config.yaml
num_hidden_layers: 8
hidden_size: 384
n_experts: 96
experts_per_token: 4
d_expert: 80
d_shared_expert: 0
hidden_act: "squared_relu"
moe_layers: [0, 1, 2, 3, 4, 5, 6, 7]
router_score: "sigmoid"
normalize_top_k: true
routed_scale: 1.0
balance_loss: 0.00541
balance_bias: false
init_std_router: 0.0171
lr_router: 0.00026
vocab_size: 16384
norm: "rmsnorm"
norm_eps: 1e-06
tie_word_embeddings: false
optimizer: "muon_variant"
learning_rate: 0.00128
beta1: 0.93
batch_tokens: [32768, 65536, 98304]
max_seq_len: 2048
train_tokens: 245400000
max_steps: 4009
dataset: "wikipedia_en"
Below are experts of layer 3 (counted from 0) of a mixture-of-experts language model. Rows are named router (the router's row for the expert) and show model dimensions 192-255. Each number is 50 + 10 x the weight over its row's rms, rounded and kept within 0 to 99.
Before each expert's rows: a language model's description of what the expert responds to. This comes from a sample of Wikipedia text that the model never trained on.

# expert 39
Description: First letters or consonant clusters that begin words, often after a hyphen or article, e.g. -B in Blooded, sm, fac, B.
router:44 46 51 50 62 57 44 60 43 68 55 43 68 22 37 51 42 57 39 53 60 31 61 54 51 33 37 63 45 62 58 51 31 40 70 52 47 48 57 49 46 35 67 45 39 46 43 51 49 37 43 39 45 54 50 45 46 64 42 49 61 44 55 39

# expert 0
Description: Inner or closing pieces of personal and place names, and opening pieces of species names, e.g. Debajy-oti, Mendons-a, Mer-id-archis.
router:40 50 58 40 80 57 54 43 24 52 35 42 47 64 46 52 50 64 45 53 43 56 45 55 53 51 56 59 32 53 65 60 47 51 63 51 58 54 54 23 47 45 43 52 42 41 44 47 62 36 42 46 57 43 58 59 49 59 30 51 36 54 40 41

# expert 28
Description: Joining words between listed names or clauses, mostly and, also or, but, while, nor and ampersands, as in Asia and Europe.
router:47 56 45 57 49 54 47 66 25 46 31 43 53 44 56 41 60 58 46 51 55 41 58 41 48 58 57 52 51 48 65 46 33 45 62 52 67 56 36 58 42 44 48 57 60 32 63 44 71 35 30 53 36 58 68 65 50 67 57 61 38 50 43 45

# expert 26
Description: Coordinating and linking words such as and, so, but, until, too, rather, very, plus table cell pipes and sentence-final periods.
router:37 48 40 57 58 64 39 55 46 65 49 31 53 50 50 52 43 56 41 61 56 50 54 66 40 49 45 45 46 56 48 49 47 45 50 51 61 44 43 34 61 48 62 39 57 42 59 61 62 48 38 43 44 39 44 64 39 60 56 62 41 53 40 35

# expert 37
Description: Adjectives and adjective endings before a noun, such as large, local, various, particular and significant, often in scientific or technical prose.
router:56 52 60 51 52 53 42 49 41 44 55 53 47 43 44 49 47 51 50 73 49 56 51 56 38 48 57 40 47 54 57 35 41 52 64 44 47 57 43 45 47 45 63 43 42 40 27 80 50 30 49 33 38 54 57 59 52 46 31 54 54 61 48 38

# expert 60
Description: Colons after labels like Main article:, Species:, News Radio:, plus pipes, equals signs and hyphens opening list items.
router:37 42 60 51 62 65 56 50 35 64 38 20 51 41 62 32 49 44 40 61 53 61 43 61 57 55 37 41 43 65 63 59 48 50 64 40 54 62 37 38 55 38 52 39 47 45 61 60 65 47 40 40 51 68 54 67 62 64 50 38 63 48 61 39

# expert 9
Description: Possessive forms 's, his, their, its, her, whose, marking ownership before nouns like father, death, own, first.
router:42 40 51 45 58 49 49 62 37 69 56 24 38 52 43 28 53 61 37 59 50 54 48 57 38 31 42 37 56 46 56 39 44 49 63 34 51 48 47 31 74 37 58 55 45 51 29 50 55 56 41 53 47 54 45 56 42 48 41 54 49 41 34 27

# expert 54
Description: Capital letters in acronyms and codes such as US, UK, MF, DF, SAR and country codes in sports rosters.
router:45 55 51 49 45 56 46 63 35 54 57 54 50 49 58 39 71 58 50 52 57 50 51 65 39 43 62 55 45 72 52 65 40 54 65 38 62 47 47 31 64 39 50 49 69 45 51 40 58 43 40 38 51 51 50 60 34 56 52 51 50 53 55 54

# expert 53
Description: Nouns naming sports, careers and institutions in biographies, such as football, tennis, League, University, Diocese, often after nationality adjectives.
router:52 58 46 28 40 51 46 50 51 48 50 53 55 41 37 57 39 47 46 68 44 60 47 54 58 40 36 45 61 66 50 42 47 51 54 41 59 46 51 50 45 38 58 41 60 47 36 60 67 40 42 50 33 51 46 70 44 48 51 63 53 69 50 45

# expert 14
Description: Forms of be (was, is, were, been, being) and adverbs or -ly endings modifying them: often, initially, particularly, heavily, correctly.
router:54 40 40 54 59 43 56 60 45 60 53 49 53 40 45 47 40 55 40 51 44 62 38 61 49 31 46 40 43 55 70 62 35 33 55 42 51 40 42 25 72 47 54 37 39 53 59 66 73 60 52 47 48 55 29 74 38 60 66 45 31 58 53 27

# expert 11
Description: Early or middle word pieces of rare proper names and taxonomic terms, such as Pok, Lam-enna-is, Mess-erschmitt, Yucca end-lich-iana.
router:43 44 46 39 61 62 44 51 34 54 44 33 39 53 68 50 52 47 37 57 37 37 42 63 48 31 50 67 47 56 47 43 45 54 60 41 69 57 45 30 57 39 55 23 50 46 48 46 53 30 52 47 49 48 46 62 51 60 31 39 37 52 42 37

# expert 41
Description: Full stops and sentence-initial words that link to earlier text, such as However, These, Although, It, The.
router:35 40 58 30 62 48 62 52 40 65 42 33 42 48 60 45 48 49 28 54 50 47 37 59 53 45 47 48 46 51 65 59 52 46 61 45 53 50 51 27 50 41 63 42 50 37 51 61 75 39 51 51 39 51 41 57 41 52 57 44 48 56 39 40

# expert 21
Description: French, Spanish and Italian particles de, la, du, di inside names, plus mid-word fragments like fac, flu, rep.
router:43 62 47 47 65 54 53 57 49 58 37 37 65 43 57 57 44 77 30 56 51 49 51 64 25 39 52 60 41 54 65 45 32 53 53 55 46 53 34 45 62 41 54 30 52 39 51 54 54 47 40 34 43 42 53 58 59 55 42 52 48 42 44 36

# expert 61
Description: Century digits at the start of years, like 19, 18, 20, after a space, parenthesis or pipe in dates, lifespans and tables.
router:46 40 43 47 51 32 40 52 48 50 54 25 60 42 36 42 33 54 20 73 43 45 61 62 34 36 35 39 42 48 58 71 52 40 67 43 68 52 41 51 52 48 60 42 45 49 55 63 69 53 42 41 56 48 42 50 53 61 30 53 53 52 30 42

# expert 52
Description: Relative and personal pronouns such as who, which, it, plus century digits like 18 and 19 starting a year.
router:33 49 57 46 58 57 42 64 36 60 41 38 45 42 57 40 51 54 37 68 49 50 44 58 40 44 50 46 52 70 61 58 44 48 49 55 53 43 43 44 54 43 42 38 56 47 51 65 68 41 41 46 51 38 42 60 52 45 35 51 48 54 42 38

# expert 43
Description: Prepositions that follow a noun or quantifier, above all of as in unit of and most of, plus in, for and among.
router:34 53 49 41 63 56 47 59 36 65 50 40 36 38 42 45 45 51 45 56 50 58 49 65 49 57 50 42 36 44 70 58 28 38 64 43 63 46 42 44 55 44 66 24 69 51 58 54 58 43 42 36 24 40 59 57 42 48 31 36 63 61 47 43

# expert 30
Description: Prepositions of, by, as, with and clause openers when, while, because, although, plus commas after introductory phrases, e.g. founded by.
router:28 33 43 42 54 54 43 52 32 56 46 58 39 49 49 37 41 51 33 42 44 58 54 50 49 56 44 50 36 34 57 66 43 31 57 49 50 55 25 33 40 49 64 28 58 38 46 46 61 47 26 26 53 49 59 63 40 40 52 62 50 67 52 43

# expert 57
Description: Commas, including those after quotes or parentheses, that separate list items, clauses and place names, e.g. Kingsport, Tennessee.
router:43 48 43 56 53 55 47 59 38 81 51 33 44 47 55 59 43 62 46 56 44 41 58 68 45 34 46 66 45 52 49 49 57 59 56 39 43 59 39 51 43 35 41 48 45 50 43 57 62 48 42 28 54 32 57 54 44 63 16 48 46 54 55 47

# expert 42
Description: Middle pieces of long scientific, medical and foreign words, e.g. encephal-op-athy, hemopo-iet-ic, Mycob-acter-ium, C-rypt-ography.
router:48 51 41 49 73 60 42 54 39 50 59 49 47 42 60 37 33 47 48 59 44 32 48 47 44 46 62 62 49 53 55 43 55 52 53 45 47 58 53 47 43 35 54 35 35 43 25 62 55 43 44 60 48 59 53 58 49 60 46 59 49 52 53 51

# expert 8
Description: Line-start list dashes, table pipes and separator rows, and == heading markers, plus infobox field words like Personal, Phylum, Date, Total.
router:35 45 42 56 54 51 47 52 37 62 39 41 34 48 47 42 59 47 38 73 49 56 46 55 54 49 56 58 44 55 55 47 51 51 64 47 44 58 62 39 62 46 63 39 59 44 37 65 52 52 44 57 39 56 50 52 40 73 35 44 34 48 59 46

# expert 45
Description: Head nouns closing organization, award and title names, such as University, Racing, Records, Festival, Award, Society.
router:39 51 58 33 63 60 40 56 37 59 32 54 50 41 42 40 46 55 49 67 42 49 31 58 41 50 47 54 46 50 53 59 32 57 57 32 56 67 52 47 46 38 46 42 59 45 47 46 58 50 49 51 47 49 45 66 54 46 49 56 51 69 33 44

# expert 48
Description: The word the after verbs or prepositions in prose (took the lead, joined the cast), plus pipes and colons in tables.
router:42 36 41 39 50 49 51 57 44 59 41 38 41 33 54 40 36 60 40 58 42 46 52 69 52 62 62 62 34 54 50 51 48 53 68 54 48 57 41 32 61 38 53 42 39 38 38 51 71 56 46 34 41 47 40 67 41 53 35 50 51 60 59 43

# expert 55
Description: Nouns following the or a and usually followed by of, such as member, role, location, site, cause, part.
router:42 46 38 28 47 58 43 58 57 56 36 59 36 29 53 51 38 49 45 50 63 40 47 53 42 47 45 47 58 54 45 49 41 49 60 44 44 72 54 48 70 47 50 35 57 49 38 52 48 42 32 42 57 54 45 64 36 41 46 48 51 69 45 38

# expert 29
Description: The space token opening a table cell or value, just before numbers in league tables, election results and currency amounts.
router:37 57 38 40 70 66 33 40 48 56 57 46 47 55 42 43 44 67 39 51 34 62 43 46 43 57 43 38 43 53 54 42 48 32 46 48 59 42 37 48 59 57 50 44 49 58 41 42 49 64 49 28 48 59 43 66 47 40 47 67 42 65 59 33

# expert 40
Description: First piece of a longer word split into parts after the or a, such as trans, dis, resid, perman, accommod.
router:42 51 33 46 63 54 50 52 46 60 52 43 57 41 50 40 47 44 33 54 63 39 53 58 48 43 47 52 55 72 46 43 40 55 69 46 59 58 44 38 62 31 70 37 35 38 47 49 53 39 44 53 34 47 33 51 48 57 42 36 49 50 57 33

# expert 18
Description: Consonant-led pieces and diacritic letters (ș, č, ç) inside non-English names, e.g. Gl-auc-o, P-öl-ten, Kr-ant-z, Ard-eshir.
router:39 41 50 43 62 71 31 56 47 60 55 46 57 41 50 53 54 52 43 50 43 31 49 47 47 43 62 58 47 62 48 63 49 65 67 37 49 42 51 38 55 20 56 34 44 46 31 54 59 43 48 48 42 55 42 55 57 65 45 45 51 56 49 33

# expert 34
Description: Pipe separators, line breaks and column headers in wiki tables, such as Votes, Date, Result, Goals, ±%, in election and sports tables.
router:50 53 41 47 49 57 50 65 41 63 51 41 47 57 55 44 58 43 42 65 43 36 57 64 44 58 59 59 46 50 49 41 36 51 46 46 43 65 50 44 65 48 49 35 66 56 55 55 62 42 41 51 34 46 39 53 31 49 34 61 40 41 44 40

# expert 2
Description: Century pieces 20, 19, 18 opening years in tables and lists, plus biography verbs after He or a name: died, was, graduated.
router:39 62 39 60 64 49 47 45 45 43 44 32 40 32 53 44 60 68 39 62 56 64 29 57 48 51 32 60 47 49 53 48 50 47 46 57 42 51 57 44 58 33 57 42 54 30 43 42 58 40 56 46 50 46 35 67 36 45 57 43 30 61 55 40

# expert 32
Description: Subject pronouns and noun heads starting a clause right before the verb, such as he, she, it, they, who, and "Rincon is".
router:45 52 48 30 68 48 59 39 35 52 42 40 58 59 48 43 59 57 49 54 39 63 43 46 35 51 45 55 64 57 51 54 50 46 62 55 47 57 55 43 58 51 57 45 60 41 54 60 65 43 53 53 57 65 44 55 41 43 42 43 48 57 33 40

# expert 35
Description: Final pieces of personal surnames and foreign place names in sports results and lists, such as -sson, -ović, -ová, -ner.
router:27 28 53 40 50 58 49 55 49 47 55 46 41 57 49 58 49 59 49 81 36 50 35 50 51 56 54 47 53 56 48 66 38 54 64 54 52 52 42 46 55 44 60 40 54 53 49 58 53 50 53 47 55 52 42 66 51 64 48 48 44 52 43 39

# expert 17
Description: Pipe separators between table cells, mostly right after a name or number, plus semicolons, colons and dashes in lists and tracklists.
router:44 50 55 50 67 71 65 46 48 63 40 34 44 51 55 41 37 60 50 73 39 39 55 61 52 44 40 44 46 42 65 50 42 49 49 56 57 44 52 46 52 46 46 42 45 50 34 62 53 59 40 33 28 48 53 65 49 61 49 61 54 49 64 40

# expert 7
Description: Single capital letters and dotted abbreviations in names and codes, such as F.W., U.S., S.A., Jr, Inc, vs and St.
router:44 45 40 59 52 43 48 52 45 59 45 47 56 58 40 56 49 52 40 54 67 36 42 60 28 54 40 53 33 64 73 56 30 38 43 39 54 61 18 48 46 35 49 28 53 39 44 47 63 48 45 42 51 53 42 53 33 39 36 41 60 43 56 43

# expert 50
Description: Final two digits of years after 19 or 20, in date ranges, lifespans and tables, such as 1962, 2006–present, 2018–2021.
router:38 38 47 52 64 53 61 61 50 60 37 43 29 47 58 48 47 68 51 66 39 67 39 56 61 42 55 65 60 58 37 53 39 48 42 45 52 56 47 37 49 41 51 38 47 45 39 66 72 46 49 48 39 48 37 56 54 39 33 32 51 61 59 49

# expert 59
Description: Table pipes after year or number cells, plus and, semicolons, and fragments like ag in Creag and Medaglia.
router:41 54 41 52 63 64 60 58 45 54 45 37 54 43 52 40 47 48 41 70 49 35 36 79 38 49 47 43 52 64 64 49 53 54 59 49 57 55 39 41 43 47 52 43 55 31 52 54 69 46 47 45 44 43 39 62 49 51 43 49 40 50 53 37

# expert 47
Description: Words introducing a name or list, such as known as, called, including, titled, renamed, and of in longer names.
router:41 47 56 52 68 70 44 50 33 53 47 41 50 35 67 31 40 71 35 68 46 36 45 64 39 55 66 52 46 54 40 64 53 50 58 51 55 53 47 42 55 35 48 33 46 48 45 47 52 52 35 38 45 63 55 69 43 49 35 54 45 58 28 48

# expert 49
Description: Nouns of activity and their suffix pieces such as -ing, -ation and -ization, e.g. throwing, charging, forecasting, construction, storage.
router:48 44 71 41 57 55 45 57 46 71 61 54 49 31 41 47 31 51 50 59 44 41 36 46 42 48 44 39 54 56 56 54 43 46 66 45 47 69 48 61 42 41 63 36 55 59 50 48 55 40 36 35 46 49 44 62 55 55 45 52 56 65 34 35

# expert 3
Description: Final word pieces or last words of proper names and titles, often before comma or possessive, e.g. Sparky, Gavlevallen, Zürich, Henry.
router:30 45 62 54 57 61 51 45 44 49 40 47 37 64 57 46 53 55 48 53 36 42 39 67 49 53 58 51 50 43 47 52 48 67 65 58 65 42 50 42 57 52 53 40 44 58 49 55 53 48 47 45 45 57 51 50 67 53 53 47 39 60 48 36

# expert 22
Description: Field names in infobox and taxobox lists before a colon, such as Coordinates, Genus, Owner, Revenue, Head coach, Born.
router:29 55 46 55 49 39 49 59 45 56 57 44 36 49 57 43 59 52 49 50 39 62 40 64 49 40 51 46 59 65 44 54 44 62 68 44 44 39 44 42 56 51 54 42 48 63 43 49 54 40 40 52 47 56 44 52 45 65 30 54 50 65 53 47

# expert 6
Description: Sentence-opening He/we, month names in dates, United before States/Kingdom, plus spaces and dashes in election and sports tables.
router:31 48 43 48 60 62 36 57 35 61 45 30 46 42 48 38 54 60 31 66 49 47 48 61 35 47 51 43 48 57 60 52 47 57 52 48 57 47 45 41 59 43 53 39 48 43 52 57 70 38 43 36 53 41 42 66 43 50 41 51 47 46 52 43

# expert 36
Description: Opening parentheses before abbreviations, years or figures, e.g. (RUS), (2000), (HB), plus LaTeX ^{ and _{ and brackets.
router:45 34 51 58 52 68 34 49 59 52 49 47 40 48 47 37 64 49 46 51 50 32 59 48 40 39 55 66 48 49 67 36 47 58 48 65 42 32 48 37 38 57 41 41 53 37 60 38 53 55 47 32 43 35 46 67 46 44 52 52 52 61 49 36

# expert 31
Description: Linking and auxiliary verbs after a subject, mostly is and was in opening definitions, plus are, has, had, been and the article a.
router:39 41 37 54 73 60 60 62 53 65 47 48 51 35 48 37 57 60 31 50 36 57 45 52 45 33 36 41 30 50 60 55 44 39 52 58 58 47 56 24 60 40 40 42 39 56 41 49 73 63 53 51 45 49 32 79 53 65 58 48 51 47 54 40

# expert 27
Description: Short entries in tables and stat lists such as 0, tick, Yes, Nominated, TBA, DF, usually right before a pipe separator.
router:43 52 44 53 50 62 42 39 47 51 34 47 40 52 61 41 42 52 51 63 48 60 40 58 42 52 41 48 36 59 51 48 48 52 44 36 54 54 36 42 58 41 57 50 54 57 42 43 53 49 39 54 44 38 53 58 39 35 53 53 49 54 50 20

# expert 13
Description: Bare space tokens before numbers, mostly in table cells after a pipe and before dates or scores, plus dashes and TBA.
router:35 46 53 45 45 56 37 48 34 56 64 42 65 46 38 31 45 51 35 57 42 45 34 65 42 44 42 51 56 52 65 46 50 61 48 41 48 47 37 53 73 58 80 43 46 35 52 57 68 31 41 31 42 57 41 44 54 54 45 56 38 63 51 37

# expert 12
Description: Possessives his, her, their, its, whose and 's, usually before family nouns, career, first, own, e.g. her grandfather.
router:48 43 53 46 39 44 39 66 38 57 52 30 43 48 39 36 48 48 38 58 63 49 55 39 55 32 44 45 45 50 56 40 38 53 66 47 61 49 34 46 69 35 51 44 61 62 40 51 58 56 43 46 45 55 46 55 43 47 42 61 48 55 39 33

# expert 46
Description: Line breaks and pipe-newlines ending table rows or list items, plus mid-word pieces like od, ud, as in Autodrome, granodiorite, zodiacal.
router:36 51 55 46 44 55 41 45 27 55 50 35 30 28 59 42 45 58 40 62 48 47 37 55 26 61 42 54 44 60 72 47 48 50 45 41 57 52 54 31 63 43 53 39 52 61 46 59 66 44 43 50 46 47 33 68 51 47 43 54 49 50 41 37

# expert 56
Description: Capital letters or first fragments starting proper names, often in tables and lists: Ar in Arjun, G in Gouges, Pr in Prévost.
router:42 54 46 48 51 64 32 69 45 63 55 34 50 39 63 54 58 67 33 55 41 37 52 57 44 36 38 78 39 66 62 57 44 52 52 35 40 43 45 44 70 22 66 35 50 36 42 53 51 53 48 49 36 55 44 51 40 43 43 40 59 48 45 32

# expert 5
Description: Digit tokens and number words in tables, scores, statistics and dates, such as 1, 0 in 0.48, 17 seasons, five.
router:50 45 43 54 49 69 54 46 49 48 42 50 44 48 71 51 56 53 50 53 48 31 55 57 61 45 43 50 64 54 57 43 46 38 49 43 61 51 40 35 41 24 47 32 65 51 37 59 58 39 50 54 38 44 54 50 32 58 58 66 32 57 36 40

# expert 63
Description: Digits and unit abbreviations in coordinates, areas, heights and statistics tables, e.g. ft, cm, km, ha, 0.
router:36 54 48 43 50 52 55 43 51 40 53 52 45 50 65 48 43 50 50 49 66 34 45 50 53 46 40 51 55 58 66 43 33 37 61 55 31 43 56 55 52 48 41 21 48 55 43 63 63 41 34 41 35 51 42 55 50 58 54 69 44 42 52 40

# expert 20
Description: Commas ending subordinate clauses, time nouns closing phrases (the next five years, at the time, century, ago), and connectives like However, Meanwhile, but.
router:51 40 58 24 55 61 55 53 41 47 38 41 55 45 55 38 51 58 43 50 31 47 34 57 55 48 51 42 46 46 64 66 58 43 47 57 46 57 41 36 52 42 57 42 48 46 50 60 55 37 67 32 55 55 53 66 58 39 46 61 55 68 49 40

# expert 51
Description: Opening fragments of verbs after he, to, was or who in narrative, e.g. h in hid and hoisted, comp, sight.
router:47 60 46 39 59 48 49 51 42 49 55 39 48 47 47 48 53 49 33 56 59 43 44 64 67 50 37 62 68 67 39 46 43 51 59 64 60 62 48 36 43 40 49 34 37 40 50 54 64 53 42 30 33 56 54 67 41 64 40 43 56 53 50 43

# expert 38
Description: Table cell pipes and opening parentheses in data rows, plus mid-word -ic/-ec/-oc pieces in names and words like Televicentro, ischemic.
router:38 47 42 53 61 57 46 52 41 57 55 37 48 36 55 42 46 53 39 63 52 51 49 51 37 38 55 39 52 51 59 50 59 59 55 51 54 45 53 40 56 47 46 36 50 35 48 71 64 46 43 42 42 43 42 58 52 51 46 62 50 53 67 32

# expert 23
Description: Units and words right after a number, such as km, °N, %, per (per game), plus table row ends.
router:45 49 67 41 41 66 50 39 42 51 50 48 45 44 57 55 33 60 36 55 58 54 45 58 40 50 34 46 38 58 57 58 36 52 46 39 50 52 46 53 58 35 45 39 47 42 41 58 60 53 38 60 45 28 48 63 41 51 42 49 50 49 48 29

# expert 15
Description: En dashes, hyphens, slashes, ampersands and spaces between numbers in year ranges and scores, e.g. 2006–2014, 6–3, B&W.
router:45 45 34 51 49 69 50 55 40 55 44 30 62 36 40 39 63 70 27 64 40 50 43 60 31 40 45 42 45 39 61 67 54 48 66 35 48 57 34 61 64 29 34 47 49 25 53 44 68 36 45 40 62 54 54 56 57 61 32 50 54 52 49 51

# expert 33
Description: Past participles and adjectives following was, is or were, as in located, born, arrested, captured, known, often before by or in.
router:39 56 47 50 50 49 30 67 37 43 45 38 44 31 51 57 45 48 39 71 40 41 46 63 51 52 39 46 66 61 55 49 40 65 46 56 56 60 51 39 66 47 59 40 57 40 41 51 72 39 55 37 39 48 39 62 45 44 59 49 56 69 40 41

# expert 1
Description: Numeral pieces and quantity words in measurements, scores and dates, such as 20 in 2022, km, million, ° and ′.
router:50 46 50 41 46 55 44 59 34 44 47 48 40 31 55 55 47 57 29 61 62 39 47 52 54 41 33 41 50 52 53 60 49 37 71 34 47 70 41 45 43 25 47 36 55 39 43 59 58 42 57 30 42 53 49 55 44 55 45 42 43 47 53 41

# expert 19
Description: Word pieces inside personal surnames and Latin species names, such as Tan in Tanimura, Mc, Rodrig, and the cooper of cooperi.
router:35 49 45 42 52 62 38 56 42 58 65 45 58 48 59 45 51 64 48 69 42 47 37 39 53 50 44 48 49 60 53 65 38 56 51 50 59 45 51 52 60 36 71 29 55 44 43 41 60 38 46 47 54 60 34 53 45 60 49 40 45 47 47 33

# expert 16
Description: Past-tense and other main verbs after a subject or to, such as took, joined, minimized, emphasized, host, plus prepositions like with and for.
router:35 55 44 51 51 45 53 51 30 49 61 47 36 49 42 48 59 46 61 54 47 51 30 51 64 58 45 52 56 47 49 63 56 36 51 50 54 76 36 48 54 50 59 43 64 27 41 34 56 58 38 35 42 46 57 60 48 55 57 46 48 66 37 40

# expert 10
Description: Plural nouns and plural suffixes after articles or numbers, such as people, members, buses, labourers, players, and stations.
router:37 26 49 42 61 61 47 71 51 63 44 39 55 36 34 33 43 55 46 67 37 53 38 56 49 36 41 46 50 62 67 60 49 44 46 24 50 36 39 63 64 33 40 54 41 56 35 54 55 45 43 50 37 53 62 60 51 39 52 63 53 55 57 47

# expert 62
Description: Compass and place-name words in locations: North Carolina, West Korora, South America, River, County, coast, northern.
router:33 42 57 48 53 77 36 66 49 53 47 46 57 39 50 37 56 74 41 76 51 45 50 58 50 55 57 61 49 51 60 57 56 54 52 23 47 47 54 47 58 49 57 36 48 46 27 68 62 27 48 53 48 42 32 57 61 60 40 39 63 63 35 39

# expert 44
Description: Occupation and relation nouns naming a person's role before or after a name: politician, director, coach, owner, cousin, footballer.
router:36 38 40 28 48 53 50 43 48 49 50 44 37 52 54 32 42 54 42 57 36 57 38 72 27 37 36 42 54 53 53 57 33 44 53 34 58 62 39 44 59 39 52 44 45 51 48 54 58 45 44 45 53 36 54 62 39 34 53 61 51 56 54 33

# expert 4
Description: Numbers in sports, election and results tables, such as 21, 0.24, 7, plus assorted nouns like first, end, Faculty.
router:33 49 41 48 58 54 49 53 35 54 42 36 43 42 54 46 50 54 32 67 44 46 43 62 41 41 44 47 39 65 53 50 55 59 60 44 58 49 42 37 55 42 53 38 54 47 47 59 66 32 46 44 44 38 47 59 54 56 43 52 50 49 47 35

# expert 24
Description: Pipes and spaces before numbers in tables, scores and lists, plus °N, € and LaTeX pieces like frac, ^ and ISBN.
router:44 36 43 39 56 64 49 43 40 60 47 33 40 61 45 44 43 53 41 54 48 45 53 58 56 60 48 49 46 76 58 54 55 68 55 47 65 42 56 42 62 40 53 41 51 43 47 52 54 41 43 53 44 37 44 72 47 50 36 48 56 51 42 35

# expert 25
Description: Section markers == and ===, opening quote marks, paragraph breaks and the first letter of a name or sentence, e.g. D of D.C.
router:33 41 33 33 50 57 44 50 39 58 27 41 49 45 38 49 45 62 46 55 63 34 56 45 33 42 63 44 43 59 54 48 35 52 46 48 47 43 42 41 61 48 54 51 55 23 42 57 65 61 33 42 40 45 48 62 47 62 42 56 45 46 43 42

# expert 58
Description: Month names in dates, usually followed by a day or year, such as November 1992, July 6, February 15.
router:53 54 47 39 59 55 67 54 59 60 45 20 69 57 50 45 38 48 43 60 38 46 51 40 36 62 40 44 68 44 50 37 50 49 56 63 53 56 51 47 52 49 46 41 35 49 47 48 55 49 53 48 58 41 50 73 59 53 47 49 56 44 51 43